Experts of a small language model: 2 picks a token.
Below are experts of layer 7 (counted from 0) of a mixture-of-experts language model. Rows are named router (the router's row for the expert) and show model dimensions 0-127. Each number is 128 + 32 x the weight over its row's rms, rounded and kept within 0 to 255. Numbers have three digits each.
Before each expert's rows: a language model's description of what the expert responds to. This comes from a sample of Wikipedia text that the model never trained on.

# expert 0
Word-initial capital pieces. First pieces of capitalized or Latinate words, mostly single capitals and prefixes, such as S(lam), A(erojet), pro(bing), de, ex.
router:173110129081139185156157142143114122140104125156130102114145110111128087177145150149211091202145078157092094124144161121105107123141080155144081082088139071201121125085210109154115091135164134127116102176057171148161154119133088137118144151098174071121110095085129115123192121113122139120177147164155132137130102125119139152150089111137072157140117201091094098155117119153178162142185

# expert 18
Letter s pieces. Standalone s pieces, mostly plural endings and inner s in words, as in Missis-s-ippi, Profes-s-or, doctor-s, plus the prefix un.
router:113127111080088073075132155109112132121048091175101114102127176117099154143147178112179133154128067114143111128160141166171106144149126123134168188142140117197136144130087173068136080114176166091099088123106174125132139138104132143154095105192136187063177173138174116169104095102154161100124101119106170130119106116114111157091114156197155090104130141099125145124113040105101121124175

# expert 19
Possessive apostrophes and name endings. Apostrophes in possessives like Men's and Collector's, plus final pieces of names and words like ville, mark, and content nouns.
router:111101097113095156112101173094113097123163134121151136135153166140100146155095180109146204076056125098116094173106108045112114115165167130132114117165076143114097119179090184087100128129118131135110114114164168131146098118132210150119165104127118163176134145099081080102157193185159137106094135109145106097083098175083122113180156099098050122189134137162162139112119128162091114159123

# expert 21
Table pipes and separators. Pipe cell separators in wiki tables, semicolons in lists, bullets, plus-minus signs, and the piece ic in words like Chicago.
router:121139116124143171087146102183132122177175176157062095087152138087156083164100119168150128058149129165167137075212176172147140095107090119142093150142136187128143108111088107098149173131085109129056140100128156156083137077118152126171172131115130110108094170125065173115154165144154158172106184141104131150117099127127126125195120116145124100137080091082141112131101150190096089117111

# expert 13
Auxiliary verbs and adverb endings. Verbs was, is, be, has, also after subjects, plus word-middle pieces and endings like ally, ten, an.
router:159119106142134130128133156175075140181128156161107163137145156133079137087097091167081151134112161134115140078241130125173168160113146168148087088116164130135197172131172126120103151153157135161115117066105108122190116119104084106083129108145157068093123147088081117135075145104124143140150097079112159139163082097121144104173100106103102114062129098140142091107214127135088175151109

# expert 20
Verb stems before suffixes. Verb stems and pieces that take -ed or -ing next, such as defeat(ed), form(ed), recover(ed), plus U, m and minute marks.
router:107181163108094169139127155204143128100091100109092124112087117125091156158126087149140127023119155160175104149072068131106102177139127172178100110147129119127134157151110119146078135146103098074166100119107121102122140107173151194088122189150169173141092124101109117111150092151123123124156115199122187093144128085149203103160144117147127169156200105144174132129104126143131125096078

# expert 15
Noun endings and suffixes. Final word pieces and suffixes such as tion, ment, ce, ttle, plus nouns like area, part, state, and units like ft.
router:078157128113142115141113148135121125168125183106129105108135131146105158112113152116049104174102187093153154109072121088129122188168122114133095126133083163154116143105063190114201090179145126135127109108110007120157124153144090131087090142090081183140139093139173110090096177152117128109154159116157167176109182112088116138184136165103093107150120135080112133141167176117131113153165

# expert 5
Foreign name syllables. Mid-word syllables and accented letters inside foreign personal and place names, often in tables, such as Arámb-u-la, Lăcăt-u-ș, ć.
router:161138131114145113147119111063166151140125144119097117128140058167204115181160140151125119125116154222079156096123189090128137112105117167127088116130117177143106123116090088095070152127114110142158172119106169103076080122163199161077092155079173107121143139108090099186066109166128124147137146163133156118123157165131093054174157132092149137105130171136117126105107068110068097128134

# expert 11
Hyphens, lines, letter F. Hyphens in compounds and list dashes, line breaks in lists and infoboxes, letter F/f pieces, and LaTeX braces.
router:162060106163120106118158140134106098146171152115123196174126141140111115093140116113170196094140116159179062110075113129108141063078170127095156154169119129144113153137123095107087128085115045121141150161155165128126126127095123101174074149099085129190180121102129165138140178139086100165167119075135122177110157109160140152086161137123077105140162204132174128200107164139142139116113

# expert 8
Commas and months. Commas after words and numbers, especially in dates and thousands, plus month names in dates and "),", as in October 2, 2005.
router:143119115171098100183111066080120103121131155125118130136142117141112140075160154117125088108125108111077133169159176088153117116137151159106210157143225134163118149121119144174153147131155179144132147107118210190118127162107152153098137111138105117097134090151141083204122174133127098113128090133092171112136152103092048125082173103135143113097111140136148130170136201153063141174187

# expert 10
Line breaks, prepositions. Line breaks, section heading markers (==), the prepositions in, from and at, and word-initial C or c pieces, as in Juice C(rew).
router:068080126097138125083115046110109125134113110137115112131139164143107093185149114109122117174138149144156174153120133140121061084132110129094117058115156147143124175146153158149189088098091120132109100148109114142144180103054161070138102091112076158128104161121087196081121121088111154122122180143148110118163116139144107198095107090174148207097095128093084129172091201124101137144128

# expert 3
Prepositions and conjunctions. Function words of, and, to, for, with, by, or, mostly after verbs and nouns, plus colons after infobox labels like Occupation.
router:129092165123146213099108099159073097174120100123133102131111122067070096093131067126100071102163136160104161110120141135119125101129115151152120074087080212118113102094178148157096128140142087163127103129141181118125112099110119104098067130121081153137158162180170133141110173189126115117162144115131073089133105147191129075174180101164159095069146187126099102158131162148132115145112

# expert 16
Mid-word syllables, that. Inner syllables such as al, im, ill, z, or in longer words, plus the word that, as in An-im-al, an-al-ysis, Rit-z.
router:137181127137176145132172184100070112146105109105120143164117162084137149099139109122172186111131083087132129122130126150135157177122073157099074102174133185124096107092129055120189134129161079117155122123140203091145114109117144165188125102101086124119115121144139109127128149130156139157033124174079117124063159110107113157143091178098121162111123053123121068084170109165174111131104

# expert 14
Mid-word er/or/ur pieces. Middle-of-word pieces like er, or, ur, lo, plus en dashes in year ranges, as in Lit-er-ary, bact-er-ia, Jo-ur-nalist.
router:138162102101146179094078164110155120117089090129085106141120091118124072127172135098106107181149180144137114122183167063149175122113104151194063155123119103170162112098146129128103160137137117090186168105186084145071133101133113115167131067192136170146147118154143116120132066148094134140126133116140080134140069148096123073105161110080164082147152083064145099091096124162178145141153

# expert 4
Common nouns and stems. Whole common nouns and word stems after articles or possessives, such as film, area, age, club, model, and room.
router:122163176096129155144149107055134118063228102160132126132196147141135155136131054195079077161141135121109151150061162138114149153169160136106164145140157120077144160129100164137108147102149210131106084152151101108098099141129080196161113123117170140098157115129131109123107084143055142064136133200113144128104141113119174133102099115079092101126116145127131149148147138127174094132103